{
  "n_layer": 15,
  "d_model": 512,
  "n_experts": 96,
  "experts_per_token": 8,
  "d_expert": 48,
  "d_shared_expert": 128,
  "activation": "cubed_relu",
  "moe_layers": [1, 2, 3, 4, 5, 6, 7, 8, 9, 10, 11, 12, 13, 14],
  "router_score": "softmax",
  "normalize_top_k": false,
  "routed_scale": 3.46,
  "balance_loss": 0.0193,
  "balance_bias": false,
  "router_bias": true,
  "init_std_router": 0.013,
  "lr_router": 0.000324,
  "vocab_size": 21581,
  "norm": "rmsnorm",
  "norm_eps": 1e-06,
  "tie_embeddings": false,
  "optimizer": "adamw",
  "lr": 0.00107,
  "beta1": 0.95,
  "beta2": 0.95,
  "batch_tokens": 131072,
  "seq_len": 512,
  "train_tokens": 1230000000,
  "steps": 9385,
  "dataset": "wikipedia_en"
}
Below are experts of layer 3 (counted from 0) of a mixture-of-experts language model. Rows are named router (the router's row for the expert), up (a neuron's input weights, with its number), down (a neuron's output weights, with its number) and show model dimensions 0-127. Each number is 128 + 32 x the weight over its row's rms, rounded and kept within 0 to 255.
After each expert's rows: a language model's description of what the expert responds to; "mostly gets" lists some tokens that are sent to it at least half of the time. This comes from a sample of Wikipedia text that the model never trained on.

# expert 41
router [ 87 104  97 151 205 168 214 127 112 102 112 117  41 135 155 113 102 121 103 103 117 127  99  75 133 145 179 147  74  82 150  82 113 174 150 156 151 122 156 177 140 138 113 127 156 125 130 100 121 120 163 134 165 162  57  93 155 167 152  98 144 144 181 116 117 123 112 186 108 129 143  98 154  78  94 112  70  71 111  77 125 147  78 131  82 111 190 182 161 103 150 100 158 160  87  95 208 107  99 179 180 147 126 139 105 179 115 171 125 121  99 109 150 165 150 148 175 180  96 112 109 112 184 130 133 160 107  89]
up0 [116 126 110 113 125 182 170 140 194 143  65 120 181 159  97 145  53  92 106 123 153  64 151 155 178 127 167 106 111 133 129 134 140  90 156 192  92 139 174 158 134 130 112 148 155 176  59  95 108 170 142  84 138 130  98 137 124 145 173 119 159 101 136 105 116  96 181 121 123 129 109 122  75 123 115 152  95 147 190 129 164 104 125 176 144 148 105 194 116  97 103 100  88  33 173 129 130 157  80 121 129  90 162 165 103 121 173 200 136 111 112 101 141 132 119 114 126 116  81 150 142 126 188 160 130 149 100  99]
down0 [ 51  93  19 168 215 147 102 121 175  98 123 102 159 147  61  54  76 162 126 166 160 173  87 134 154  84  89 144  53 169 177  87 151 123 129 148 115 106 127 131 125 127 149  91 133 130 105 160 135 159  61  83  95  98 160  72 137  90 140 112  52  60 141 141 128 120 120  91 149 108 145 119  95 128 163 106 100 164 187 136 146 142 123 121 106 119 107 115 126  93 120  99 147 153 126 145 132 149 148 156 124  74 142 190 141 147 108 123 154  88 126  88 116 174 143 139 130 146 126  92 129 110 140 159 152  97 103  99]
up1 [113 153 102 162 202 139 200  66 113 101 153 131  84 114 106  88 139 156 109 175 186 116 172 105 144  92 150 146  75 173 162  99 118 125 132 116  91 157 138  94 150 148 137 137 153 123 130 100  96 113 138 143  94 176  92 180 131 119 102  93  80  78 172 173 149 148 142 161  64 140  78  94 119 150 102 127 115 101  98 176 135 136 174 102  92 143 142 126 164 128 123 153  86 123 112 149 126 145  96 164 154 108 154 160 135 127 141 134 106 156 154 125 121 153  86 141 104 110 104 159 137  78 122  95 166 130 106 146]
down1 [117 114 131 129 152 170 151 113 189 131 135 129  91 124 119  64 193 236 152 112 192 145  82 118 188  75 155 149 189 139 127 117  90 161  78 227 115 141  86 108 142 108  74 109 132 146 157 110 133 146  89 124 144 141 105 170 104 105 102 108 129 122  91  90 155 202 147 159 127 158 116 112 132 120 121  65 142 126 139 186  78 160 138 163 102 168  85 109 138 233 168 126 129 104 137 146 150 127 117  80  67 113 108 128 116 101 101  79 125  61  91  99 128 172 153 154 143 151 118  79 137 135 147 101 135 108  64 146]
up2 [123 169 140 182 162 133 137 167 115 104  50  58  67 148 101 147 153 115 149 126 181 154 102  55 165 147 144 137 144 133 170  80  76 137 130 142 161  92 161 156 176 125 131 110  98 106 111 138 134  79  96 135  94 147  83 138 136 125 130 164 144 137 127 161 133 167 103 148 172  91 109 143 143 110 156 110 102 112 104 141 159  92 123 144  96 143 173 153  91 157 146 130 166 165  84  93 150 117 103 108 121 116 151 139 137 125 143 103  85 135 179 188  94 146 104  81 173 105 133 182  82  94 131 174 186  81  69 134]
down2 [159 177 139 152 102  96  74 191 118 125 157 187 121 151 134 139 127 166 126 165 161 165  66  77 135  79  77 154 128 144 157 102 126 143 132 127 123  85 184  83 119 135 217  44 141 166  86  70  89 160  96 132 138  99  26 145 148 103 144 145 113 109 153 123 174 146 157 111 150 126 144 140 164 141  87  79 128  83  75 141 123 133 134 134 104 179 104 147 127 153 156 117 166 112 146 112 131 192 147  73 104 197 131  91 115 161 151  85 192  84 136 138 142 142 148  85 137 162 111 137 116  93 109 165 113 144 108  94]
What it handles: Word-final pieces like -ation, -ing, -ed, -s on nouns and verbs (development, delays, repairs, training), and ages after "aged".
mostly gets: "development ", "service ", "moved ", "considered ", "operations ", "tions "

# expert 53
router [172  82 158  82  58  73  79 117  59 114 131 110 170 130 140 120 146  85  86 105 117 217 129 130 109 135 152 108 145 154 101 160 120 172 129 156 117 201 101 158  90  96 125 160 132 130 129 120 174 128 166 131 112 119 102  78 131  99 131 123 111 153 106 145  93 125 133 114 125 156 213 152 138 138 169 151 125  89 105 130 148  71  92 129 155 175 142  78 116 144 132 105 188 167 142  96 170 193 115  86 104 173 130 110 157 135 122 158 182 145 152 125 107  72 130 138 146 139 174 149 137 193 141 154 128 156 125 116]
up0 [164 134 152 122  69 145 146 121 123 117 163  91  85  97 163 180 166  35  82 151 133 133  86 205 119 170 175 160  96 149 145 127  77 108 136 128 147 184 130 172 115  99 121 168 196 111 145 105 106 135  78 196 145 192 148 106 127  93 121 125  88 124 133 119 132 113 140 155  98 144 183 142  75 146 132 152  75 141 158 111 131 195  79 125 143 110 107 137 137  91 166  78 139 147 135 122 170 152 145  97 109 138 109 165 161 130 103 136 155 129 126 133 144 122 152 117 147 150  94  87 155  89 143 132 105 136 183 122]
down0 [242 126 186  95 117 124 120 136 115  83 194 167 170 103 174 112  66 116 140 151  90 100  66 128 166 111  95 113 194 113  98 157 168 157 134 120 135  84 111  93 144  63 154 130 172 169 110  85 101 123 144 109 123 147 123 109 184 137 112 157 119  98 131 136 138  94 156 133 170  66 133 144 134 136  98 144  47 118 201 116 180 136 105 120  88 117 123 117 126 105 159 136 102 116 181 154 155  96 139  59 130 145  73 113 178 156 118 111 169 174  97 121 139 100 154  63 124 150 134 127 158 157 152 165 149 171 143 149]
up1 [138 110 131  90  75  86 123 147 130 143 138 149 138 140 137 102  79 110 177 107 126 118 110 175 108 145  90 153 103 178 121 113 102 186 123 130 104 125  71 124 145  73 134 160 165 143  72 154 180 140 185 173  68  88 107  78 129 136 138  94 140  96 112 142 123 101 128  99 124 179 144 157 114 104 178 154 177 175 145 165 147  92 135 108 155 142 123 133 141 138 110  82 117 113 121 125 158 172 134 139 135 163 171 152 133 128  87 123 200 122 123 108 152  96 131 219 142 132 122 113  71  79 166  74 147 161  93 124]
down1 [ 97 162 113 104 178 112  79 160 150 159 138 152 114 140  65 130 150 103  53 183 170 132  90 121 153 136 132  91 160 158 133 152 102  89 137 102 162 143  81  80 143 117 248 132 136 122 113 105  97 136  25  95 146 143  75 116 185 159 116 107 132 126 131 146 130 116 119 148  70 123  42 207  69 118  94 114 196 171  69  98 109 167  38  97 104 130  76 162 198 102  54 156 138  97 115 153 168 154 134  72  98 125 145 115 147 120 150 121 123 134 169 152  86 131 118 116 131  99  58 173  77 107  73 185 137 120 123 154]
up2 [157 115  99  94 102  89 134 145 106 175 164 146  97 172 132 170 137 185  96  80  90 141 153 123 114  94 148 150 124  82 124 168 173 170  93 100 207 175 111 145 147 161 130 169 115 105 137 158  96 134 154 140 179 142 131  73 126 117 136 132  63 179 101 111 121 140  17 100 137 129 144  83 140  55 110  90  98 187  93 169 133 219 130 135 163 124 140  95 120 144 126 103 104 132 111 113 165 154 135 104 116 171 107 141 150 137  98 142 131 150 150 160 118 114 139 153 114  63 114  67  99 117 139 126 134 116 140 205]
down2 [ 96 150  73 128 117 159 121  61 116 147 141 155  93 132 152 178 112 139  93  98 135 147 134  84  66  90 137 177  93 107 158 156 161  55 111 125 120 120 142 127 107 142 175 153 104 130 103 151  71 123 153 132 142 113 114 116 118 179 134 159 141 136  64 109 119 148 133  89 164 127 155 118 144 112   0 128 136 174 130 200 121  88 176 189 137 115 148 117  93 135 189 104 132 125 102 146 142 147 142 127 143 147 113 129 136 159  34 147 114 146 136 153 128  98 153  57 142  90 103 150 113 125 148 111 115  75 153 129]
What it handles: Day numbers after "Born:" in biography infoboxes, and quantity words before nouns: two, several, various, original, New, dollar signs.
mostly gets: "original ", "several ", "various ", "some ", "two ", "Los "

# expert 56
router [ 85 152 132 155 191 162 113 188 197  83  69  90 113 178  54  92 140 175 102 142 136 109 118 111 125  56 185 125 103 170 162  86 169  89 176 163 119 180 171 111 148 150 137  81 170  84 122 143 134 154 120 133  88 168 117 142 110 150 131  89  60 115  84 185 164 151  80 173 117 151 111 131 122  99 100 116 123 129 152 157  79 142 131 141 118 148 132 171 181 126 140 161 140 105 102 105 153 126 152 140 106  85 165 135 104  52 139 173 173 106  90 189 153 164 208 138 132 145 117 168 137 102 101 135 161 163 147 186]
up0 [ 89 124 116 136 152 127 163  97 176  93 138 148 193 107 174 113 115 164 144 166 142 113 127 112 127 131 161 161 102 120 133 112 206 119 161 132 130 146 147 106  85 148 148 131 169 170  96 125  92 147 117  98 105 160  97 138 161 110 160  57  89 118 155 157 115  99 167 124 165 101  97 110 153 206 113 119 133 131 101 135 119 127 213  97 174 128 148 180 116 135 140 132 114  80 104 114  65 124  81 168 129 119  89 154 138  89 148 126 155  50  90 179 152 170 144 152 142 117 104 117 203 184  94 106  52 153 100 141]
down0 [130 166  82 141 185 159 160  94 105 142 136 147 116  56 171 139 154 109 112 101 112 130 221  96 115  96 174 127 134 143 185 164 112 158  84 149 144 101 123 146 167 137  83 185 145 149 156 110 110 150 135 125  58 148 156 135 114 146  66 101  96 106 161 129 191  95 127 155 148 176 171 127 143 116 155 202  62 161 128 151 134 122 129 140 159 126 186 121 173  28 135 112 123 162 132 122 147 157 137 116 122 131 143 176 110  78 127 147 143 171 172  80 128 141 165 154  64 150 146 141  70 132 149  85 179 126 150 102]
up1 [128 149 142 106 141 113 128 154 142 127  96 118 120 156  99 169 123 110  85 140 176  88 117 172 114 142  71 136 101 145  91 140 103 161 126  95 159 138 102  76 134 173 131 131 152 108  94 130 186 119 152 119 143 159 129 145 144 130 102 118 134 100 141  70 104 118  97  98 111 177 127 123  90 157 177  40 115 103 136 135 156 115  70 212  92 154 119 129 119  95 109 116 160 110 138  72  45 144 164 104 143 105  84  54 190 196 149 106 146 160  99 135  96 115 116 164  72 135 145  45 111  89 139 161 167 121 149 124]
down1 [174 121 181  63  79 107 111 159 137 114 172 160 159 120 136 101  96  92 112 112 130 197 149 159 109 215  95 101 159  65 125 143 132  92 139 168 132 118 122 138 126  69 157 136  90 140  82 110 129 125 104 166 165 119 158 120 117 170 116 142 145 163 134  76 131 115 112  66 222 147 156 186 158 205 118 130 116 118 131  94 166 119 106 117 123 119 124 102 163 108 111  62 109 171 171 208 124 103 130 125 167 148 145 139 160 148 176 132 132 119 126 150 137 151 107 151 141 121  87 117 164 112 136  82 148 157 157 113]
up2 [141 139 139 143  71  54 138 201 151  84 101 102 202 130 116 130 115 107 123 146 110 111 125 170 131 180  92  94 128 118 134 216 164  97 173 124 101 177 171 108 127 137 161 120 120  95 130  89 141  71 110 129 150  72  70 111 135  64 157 116 170 102 106 151 160 160 182  70  48 138  82 178 104 148 133 160 176  97 150 147  96  99  79 154 164 120 187 131  79 127 105 104 124  66 147 108 100 129 133 148 105 105 125 164 104 165 116 113 137 146 120  64  98 169 172 131  90 104 125 167 128 167 144 118 134 146 106 143]
down2 [113 103 143 120  91 167  85  97  91 105 158  63 115 113 125 125 118 105 125 101 157 122  85 187 103 121 159 138 134 112 142 146 166 144  99 176 137  86 113  89 146  90 154 151 142 185  89  80  93  80 133 161 173 119 110 168 148  80 119 147  93 120  89 137 104 142 101  79 133 186 117 149 136 191 114 148 111 126 139 144 170 123  94 200  96  96  99 180 115 107 137 112  58  87 113 133 127 175 167 179 118 118  98 133 140  51 178 101 116  72 142 151 166 184 161  82 121 168 125 120 139  81 174 146 112 145 138 126]
What it handles: Last token or letter closing a multi-word proper name, such as Série C, Cup, Army, Creek, Avenue, Buffalo Bills.
mostly gets: "Cup ", "population ", "Army ", "University", "Force ", "II "

# expert 55
router [130 116  78 130 124 113 152 166 201  87 120 202  55 202 145 132 160 118 136 168  55  93  89 116 173 151 111  93  86 144 215  89 146  97 129 108 115 105 151 211 127 109 114 125 169  62 167 173 116 122 130 147 128 143 106 146 111 162 135 112  98 124 153 166 132 121 131 171 155 152  99 114 157 153 101 163 136 176  87  93 174 191 114 166 123 133 120 120 182 143 106 144 115  92  90  73 102 117 123 156 156 137 115 108 120  80  75 150 143 134 174 118 122 180 123 219 146 104 152 104 145  60  91 125 195 104  87  87]
up0 [ 96 140 204 107  89  92 127 186 138 111 123 153 107 148 105 157 145 151 138 167 129 128 127 143 147 150  91 113 106 141  59  74 117  39 125 159 112  56 122 159 140 163 133 155 163  65  90  79 130 107 151  88  90 153 116 132 143 174 111  61 159 112  96 115 143 119  71 123 114 137 132 124 148  71 201 162 133 136  97  81 161 120 136 121 127 157 136 134 155 135 161  90 145 139 178 132 151 132 159 143 161 147 113 154 137  77 130 135 134  77 111 132 175 176 106 131 117  97 126 148  85  87 131  34 125 129  83 134]
down0 [159  65 170 103  82 119 153 178 198  80 186  74 136 100  79 110  82 158 140 161 140 167 141 100 111 252 111 125  45 166  57 178 129 152  55 192 112 101 167 146 155  89 194 198 146 159 115 118 153  72 153 130 114 116  97 141 129 132 157  85 166 151 102 110 142 120 131 121 156 136 119 185 101 126 147  87 128 110 122  77 118  92 131 105 133 166 191 157 164 139 126 148 103 153 123 156  77 133 120 163 167 139 111 149 116 166  98  88 114 112 129 111 123  86 111  95 112 119  98 146  91 109  57 120 168 114 121  54]
up1 [125 158 142 132  94 152 151 149  88 119 122 126 150 154 128 132 164 137  94 157 123 152 138  82  81 120  70 135 125 159 121 121 140 130 158 126 101 168 121 152 131  95 118 137 114 130 111 143 140 116 191 107 140 123 104 140 131 184  98 132  90 134 127 153 121 110  73 136 143 198 117 119 105 113 113  75 152 107 145 135 170 151 122 154 110 109 118 153 139  69 128  64 120  76 118 123  99 134 123 147 144  84 132 148 106 101 145 179 168 160 156 138 158 144 114 141  77 145 204  95 103 116 118 160 189 128  94 107]
down1 [140 222 106 141 114 104 155 117 102 120  31 115  95  79 157 142 147 159 116 161 149  64 159 113 117  74 159 201  63 126 156 109 104 138 106 123  96 105  86 110 133 127 154 150 101  76 165 100 122 114 122 155 142 157 142  87 176 165 127 191 109 104 118 160 134  98 155 114 140 173 127 189  94 167  41 128 106 165  97 190 147 131  84  97 128 112 126  61  64  82 138 105 136 146 120  87 122 180  89 100 129 129 149 142 101 102 123 145 128 146 123 134 165 144 100 145  90  90 110 129 130 141 137 105 108 123 143 109]
up2 [159 135  98 154 148 195 143 155 156 127 111 132 167 134 134 160 148 103 117 148 142 144 141 123  77  87 120 147 118 142 151 105 130 124 149 115 130 136 153 161 143 102 120 101 118 120 127 128 162 139  95 127 141 129 177 149 119 133 153 163 142  93 133 151 145  78 150  94 143 157 149 102 117  98 115 171  82 128  52 107 168 154 127 127  88 224  91 130 148 101 111 148 110 140  94 154 147 166 102  92 154  81 148  98 118 136 106  76  63 101 194 114 139  36 168 162 163 103 152 123 142 115 118 146 124  97 122 165]
down2 [148 169  96  95 152 162 147 127 135  96 107 202  83  78 119  85  93 146 148 125  99 147 155 128 121  74 137 150 156  82 146  85 109 100 175 140 118 139 133 105  94 133  59  78 104 149 158 155 131  89 148 153 176 100  70  64 168 144 119  98 173  94  82 151 148 118 129 146 138 128 152  64 134 130  84 133  99 118 115 156 168  89 114 107  82 133  80 133 176 102 112 172 153 145 145 175 128 105  93  82 119 105 125 149 110 119 119 107 129 170  91 129 160  73 108  58 125 162 148 143 149 122 138 144 121 116 119 187]
What it handles: Nouns in headings and infobox labels, such as Personal life, Background, Date, Location, plus plural and -ation endings like titles, sequences, doubles.
mostly gets: "Date ", "Personal ", "Win ", "life", "Location ", "MF "

# expert 50
router [ 75 119 108  81 143 159  80 136 194 128 115 126 156 114 142 106 134 145 150  52 111  76 125 128 146  76  65 123 122  86  86 149 175 142 118 109 179 100 114 138 125 179 140 225  79 165 114 168  85 157 114 104 123 133 100  90 134 142 112 112 146 122 104 100  81 149 113 103 126 148 105 116  40 131 101  80 160 214 150 137 129 154 154 139 120 152 102 104  90 100 111 164 122 135 129 114 131 127 169 106 140 173 141 103 122  89 141  70 124  85 102 101 117 104 159 130 115  89 173 115 108 135 106 175 127 155 127 155]
up0 [146  88 193 154 118  84 148 142 101 149  91 127 156 102 144 113 124  81 140 106 138 199 104 120 118 126  84  86 144  80  95 147  87 119 166 115 169 144 160 167  73 101 145 107 107 171  78 190  55 130 103 107 104 137 112 124 133  87 119 138 162 186 110 101 132 119 126 127 123 149 134 142 179  98  87  78 147 153  80  94 128  93 143 106 121 120 103 128  98 127 134  69  82 133  72 112 156 132 153  81 142 160 163 117  91 170 107 119 119 164 141  97 116  93 117 143 176  99 158 144  97 118 107 134 143 160 118 146]
down0 [117 134 101 130 116  95  79 106 109 158  99 124 105 125 111  72 117 109  72 133 144 116 153 126 177  91 161 111  89 177 134  93  93 101 173 111 142 166 132 132 132 112 102 108 137 148 120 161  72 147 101 101 153 153 119  91  93  86 149 134 126 152 136 140 102 100 114 129 206 162 109 246 130 112 108 105 168 118  62 115  68 114 165 137 154  91 124 110 185 125 169 146  96 114 138  42 126 108 125  76 125 144 139 140  64 113 149 124 116 141 144  74 170  92  96 104 127 118 110 182 173 155  75 192  72 145  97 155]
up1 [141 134 122 171 159 144  97  91 125 166 128 113 115 102 148 127  81 156 190 117 151 158 173 150 151 145 135 144 115 108 163 104 145 108 117 147 170  24 158 127 109  93 129  78 171 127 106 154  82 147 115 160 131 149 170 195 124 141 154 123 195 138 126 202  93 107  80 178  99  70 194 130 160 140 129 136 119 151  87 110 148 133 135 140 162 126 115 119 131 110 179 145 164 155  82 135 117 127  66 178 169 146 148  73 122 122 124 120 175  91 157 116 150  82 160  94 157  94 146 148 161 162 106 105 161 152 128  70]
down1 [138  99 155  23 112 163  85  79  90 197 109 161 155 123  99  48 151 158 202  96  84 237 133 133 174 101 144 149 166  61 112 170 125  98 187 145 117 117 113 178 135 151 220 153 179  94 135 151 133 151 150 135 179  72 128 103  96 100 105 129 131 101 133 113 148 102 119 123 118 114  62 108 111  86 177 111  83 166 120 117 160 132 109 128 162 108 139  96  97 173  90 122 179 118 154 113 106 104 115 157 122 140  73 139 147  69 140 110 109  58 134 143 215  68 134 172 151  85 145 161 100 129 126 108 143 175 134 140]
up2 [138 149 156 157  90  81 110 171 102 109 150 163 172 148 165 110 165 129 113 140  95 131 110 153 108 138  87 156 132 120 158 129 199 179 107 103 124 101 108  62 169 133 119 134 154 136 106  86 167 156 141  93  90 161 183  92 150 221 105  89 133 100 107 168 109 119 105 163  90 138 130 140 115 154  96 173 141 147 142  88 203  99 190 213 101 113 137 147 120 159 137  98 123 203 132 117 166  98 156 195 147 166  94 110 153 130 141 154 155  44 127  93 200 160 190  93 137 117 177  70 135 208 143 155 127 155 128 161]
down2 [179  90 157 108 127 153 117 133  95 167 108 176 158 142  99 132 124 156 164  94  97 186 140 131 163 108 128 152 160 148  96 155 191 131  83 146 118 160 130 114 133 155 157  66 166  94 151  41 114  48 154  94 175 167 165 133 146 144 152 130 141 158 143 230 162  67 147 149 122 135 117 120 181 138 118  63 146 204 178 159 172 101 180  96 148  70 128 112 195 105 141  95  99 144 172 102 136  38 134  97 125 153 117 152 126 149 148  83 132 146 144 147 173  90 165 120 155 116 151 173 107 112  78 132 125 113 110 119]
What it handles: Words and punctuation after a comma or parenthesis, especially also in also known as, often, originally, and table pipes.
mostly gets: "\", ", "', ", "also ", "often ", "initially ", ",\" "

# expert 44
router [ 88  89  96 140 148 226 120 149 185 114 143 109 162 127 120 148 167 115 119 184 130  63 119 188 243  64 136 115 152 219 188 139 159 134 127 128 149 151 109 143 138 168 124 101 153 130 109 155 107 148 129 128  68  88 139 195 146 106 109 105  91 124 150 177 144 204 142  96 121 137 149  99 125 144 100 164 151 140 173 130 115 148 151 109 113 117 124 165 181 115 116  86 190  93 149 109 132  87 188  92 133 135 164 161 122  29 127 127 148 133 157 173 154 186 193 108 136 188 149 129 149  92 137 117 179 130  78 170]
up0 [ 98 122  91 102 105 158 125  82 148 148 169 135 110 186 151 184 128 105 103 103 102 122 146 108 104  95 121 132 153 129 134 129 144  87 132 123 159 129 125  77 157 131 125 113 132 112 122 182 114 111 106  87 145 146 109  97  85 133 173 102 120 142 167 172 172 114 181 156 115 146 150 196 151 123 110 131 120 129  83 110 120 189 138  64 111 161  72 169  93 182 154  99 136 164 141 128 102 134 111  42 112  95 126 135 128 168 139 101 125  94  94 235 129 144 151  99 149 150 169 121 103 105 107 137 131 135 127 113]
down0 [133 103 152  82  96 116 129 190 150 126 127 131  93 169 141 154 121 129 135  79 158 125 132 159 187 183 133 134  96 160  84 120 150 149 140 122 153 115 143 125  87  99 133  88 119 113 176 117 152 114 165 141 147 130 135  83 124 133 116 144 135  57  57 121 154 165 123 134 166 143 124  78  55  93 129 121 117  86 115 140 125 169 151  85 151 127 159 174 120 166  96 174 123  97  86 138 103 159 107  69 210 171 124  50 125 129 161 131 205 223  61 153 121 131 167 121 135 135 131 159  97 170 161 173 211 111 108 130]
up1 [160  94 159 187 116 125  97 160 156 105 126 121 100 117  61 120  76 147 128 151 105  84 105 122 128 119  85  99  85 115 119 156 174 149 179  46 100  99  67  91 176 141 165 100 143  82 162  87 102 191 164  59 104 131 117 155 170  88  93 159 119 120 111 126 145 163 133 193 182  58 129 149  87 150 102 186 199 107 128 148 122 150 123 121 143 120 116 129  73 150 119 110 144 109 101 131 220 143 171  79  96 150 114 133 110 104 178 150 134 151 163 145 109 139 138 127  98 141 140 127 111 150 111 123 152  92  99 127]
down1 [ 76 128 106 149 118 167 106 116 125 141 125 127 128 100 136 115 108 130 118 120 179 131 146 105 108  61 134 156 148 123 105 125 125 179 143 132 123 103 155 133 150  84 183 176 160  93  97 116  87 115 136  57  93 170 112 144 121 122 113 160 126 145 124 143 151 153 147 121 129 112  83 135 149 129 132 189 119 105 155 131 137 110 147 175  80 146  66 133 174 176 101 105 123 117 105 140 182 148  91 106 153 106  81 109 117 207 127 120 100 127 137 175 152 145 141 135 109 108 125 158 151  70 106 154 115 143 104  64]
up2 [118 149 111 161 130  72 148  93  64 114 213  96 206 120 143 158 186 157  73 174 117 134  79 128 166 138 201 161 107 183 205 137 174 141 133 125 118 141  72 163 173 120 161 142 153  94 202 139 168 149 176 155  92 106  94 122 135 156  78  84 157 146 161 188 168 140 148 141 154 157 154 111 141 118 104 152 122 102  97 123  97 173 164 152 106 128 129 216 167  99 127  83 167 145  96 125 156 178 139 154 103 160 106 149 141  70  82 123 122 141 100 166 143 130 102 119 113 170 105 115 140  96 174 103 127 178 157 137]
down2 [128 166 108 100 141 117 148 136 121  60 149 154 174 148 102 152 144 149 132 131 114 121 158 119 123 149 127 121 161  97  80  82 173 104 182 122 157  61 148 157 143 145 236 132  78 117 118 181 157 132 157 109 122 123 125  60  99  99 122 129 101 123 141  91 100 168 159 110 166 123 152  95 110  89  74 144  84 110 111 114 161 118 143 123 110 142 137 109  73 147  92 134 179 144 139 109 108 107 161 139 122  97 150 156 159 124 118  79 151 148 101 140 116 180 201 150  77 127 119 157 127 165 188 152 129 109 128 150]
What it handles: Final words of proper names of organizations and events, such as University, Party, Cup, Championship, Union, Campaign, Lines.
mostly gets: "University", "Force ", "Cup", "Racing ", "Championships ", "Cup "

# expert 54
router [ 43  70 172 117  99 162 108 152 119 132 101  72 122 152 116 138 113 126  88 177 139 143  92 139 108 144 133 133 126  63 103  96 149 137 126 124 143 144 163 148 111 131 116  90 109 146 185  67  94 149 104 128  96 139 123 106 116 149 158  89 141 174 188 155 120 153  96  51 106 135 162  92 128 107 201 136 149 169  99 120 132 168 131 110 119  76 132 138 160 122 169 108 105 137 165  63  78 162 124 135 172 148 134 143  98 119  59  99 132 155 130 107 175 150 168 137 178  73 107 103 172 170 132 149  83 152 105 128]
up0 [139  98 134  76 115 132  97 146 135  99 117 116 145 105 116 159 160 143 108 124 164 121 113  89 177 137 121 136 139 123 160 115 166 134 126 188 174 118 192 147 167 105 140 106 162 140 156 112 130 189 122 140 101 120 160 216 119 128 159 102  93 163 139 112  85  89 204 107 142 109 111  85  89 119 158 168 158 159  80 169 121 102 168 126 117 148  98 172 147  56  89 137 176  72 152 119 151 151  55 160 191 199  86 146  64 195  81 139 116 106 126 126 155  65 102  98 142 154 128 160 126 103 100  91 114 133  89  91]
down0 [174 121 204 139  78 113 109 153 123 128 135 152  99 118  73 170 136 129  95 139  72 139  65 118 167 154 113  68 120 126 100 116 163 170  98 150 140 127  83 124 127 177 129 101 164 134 133 145 220  86 116 124 144 114 156 128 141  76 134 168 129 178 124  92 153  71 154 102 136 129 146 114 118  94 117 102 180 108 106 141  87 128 141  84 113 115  99 148 162 113 140 185 144 109 119 135 159  65 212 176 117 108  97 109 204 165 123 168 133 129 109 140 103 130 103 159 114 127 144 120 109 126  62 170 105  89 117 183]
up1 [ 69 104 150  94 123 144 134 147 166 137 133 149  99 154 123 121 108 145  90 130  93 159 150 116 113 122 146 114 186 113 150  94 145 141 135 105 137 116 152 109 107 108 122 121  98 135 122 179 139 141 228 123 119 189 135 137 127 194 162  93  93  72 109 151 146 120  71 150 191 163 133 117 208  72  97 157  99 145 115 149 176 169 129 148 110 123 151 105 170 173 136 117  63  79  98 134 136 136 199 184 166 148 159  77 152  75  57 123  79 111 152 134  81 162 132 169 157 152 210 117 169 133 129 119 148  89 160 131]
down1 [ 67  75 115  94 160 162 158 194 187 121 103 137 165 177 101 106  98 151 137 122 116 179  87  74 104 117 138  77 138  71 104 103 127 112 137 127 130  42  65 117  99 103 168 111 119 145  95 174 128 208 180 109 102 149 109 104 177 164 154  90 112 176 154 128 152 129 178 122 148 119 110 115 126 128  96 129 140 110 125  99 136  70 145 159 163  99  88 139 103 110 119 134 137  37 113 203 142 131 158 108 172 109 126  57 130 103 106  85 103 145  86 148 109 122 145 108 119 178 144 118 162 135 159 134 117 174 102 122]
up2 [120 112 121  92 102 117 102 139 117  81 179 149 143 109 138  98  94  95 147 116  95 133 107 150  54 144 144 135 143 158 119 183 119 156 115 111 161 155  98 105 158 102 141 190 181 129 146 115 107 106 163 178 144 129 141  98 111  66 130  81 134 154  59 136 125 148 108  93  81 119 104 134 151  94  60 107 143 151 100  89 212 121 102 126  72 107 141  97  86  98 112 115 119 122 177 135  86 166 157 138 136 131 101 132  81 106  94 137 168 160 171 111  96 151 102 187 117  94  75 134 134 138  94 142 153 110 109 115]
down2 [163 144 151  80  97  74 108 179  90  70 104 112 175 100 136 169  99 163 124 163 137 147 159 138  98 150  81 139 104 240  69 255 123 121 165 144 156 105 143 100  81 126 116 121 179 136 132 113 112 158 136 139  83 160  89  48 176  93 159 138 134 117 102 160 111 151 166 154 111 112 122 100  63 135 161 137 122 184 134  95 133  72 119  90 111 135 137 107 163 170 122  92 158  87 111 151 127 102 116 143 111  82  92 114 151  78 105  93 160 170 129 129 164 141 152 107 187 225 125  99 139 157 125 152 119 149 115 124]
What it handles: Digits and colons in times, codes and table statistics (1:11, code:, ±), list dashes, plus un-, there and also.
mostly gets: "also", "Un", "There ", "there ", "′", "un"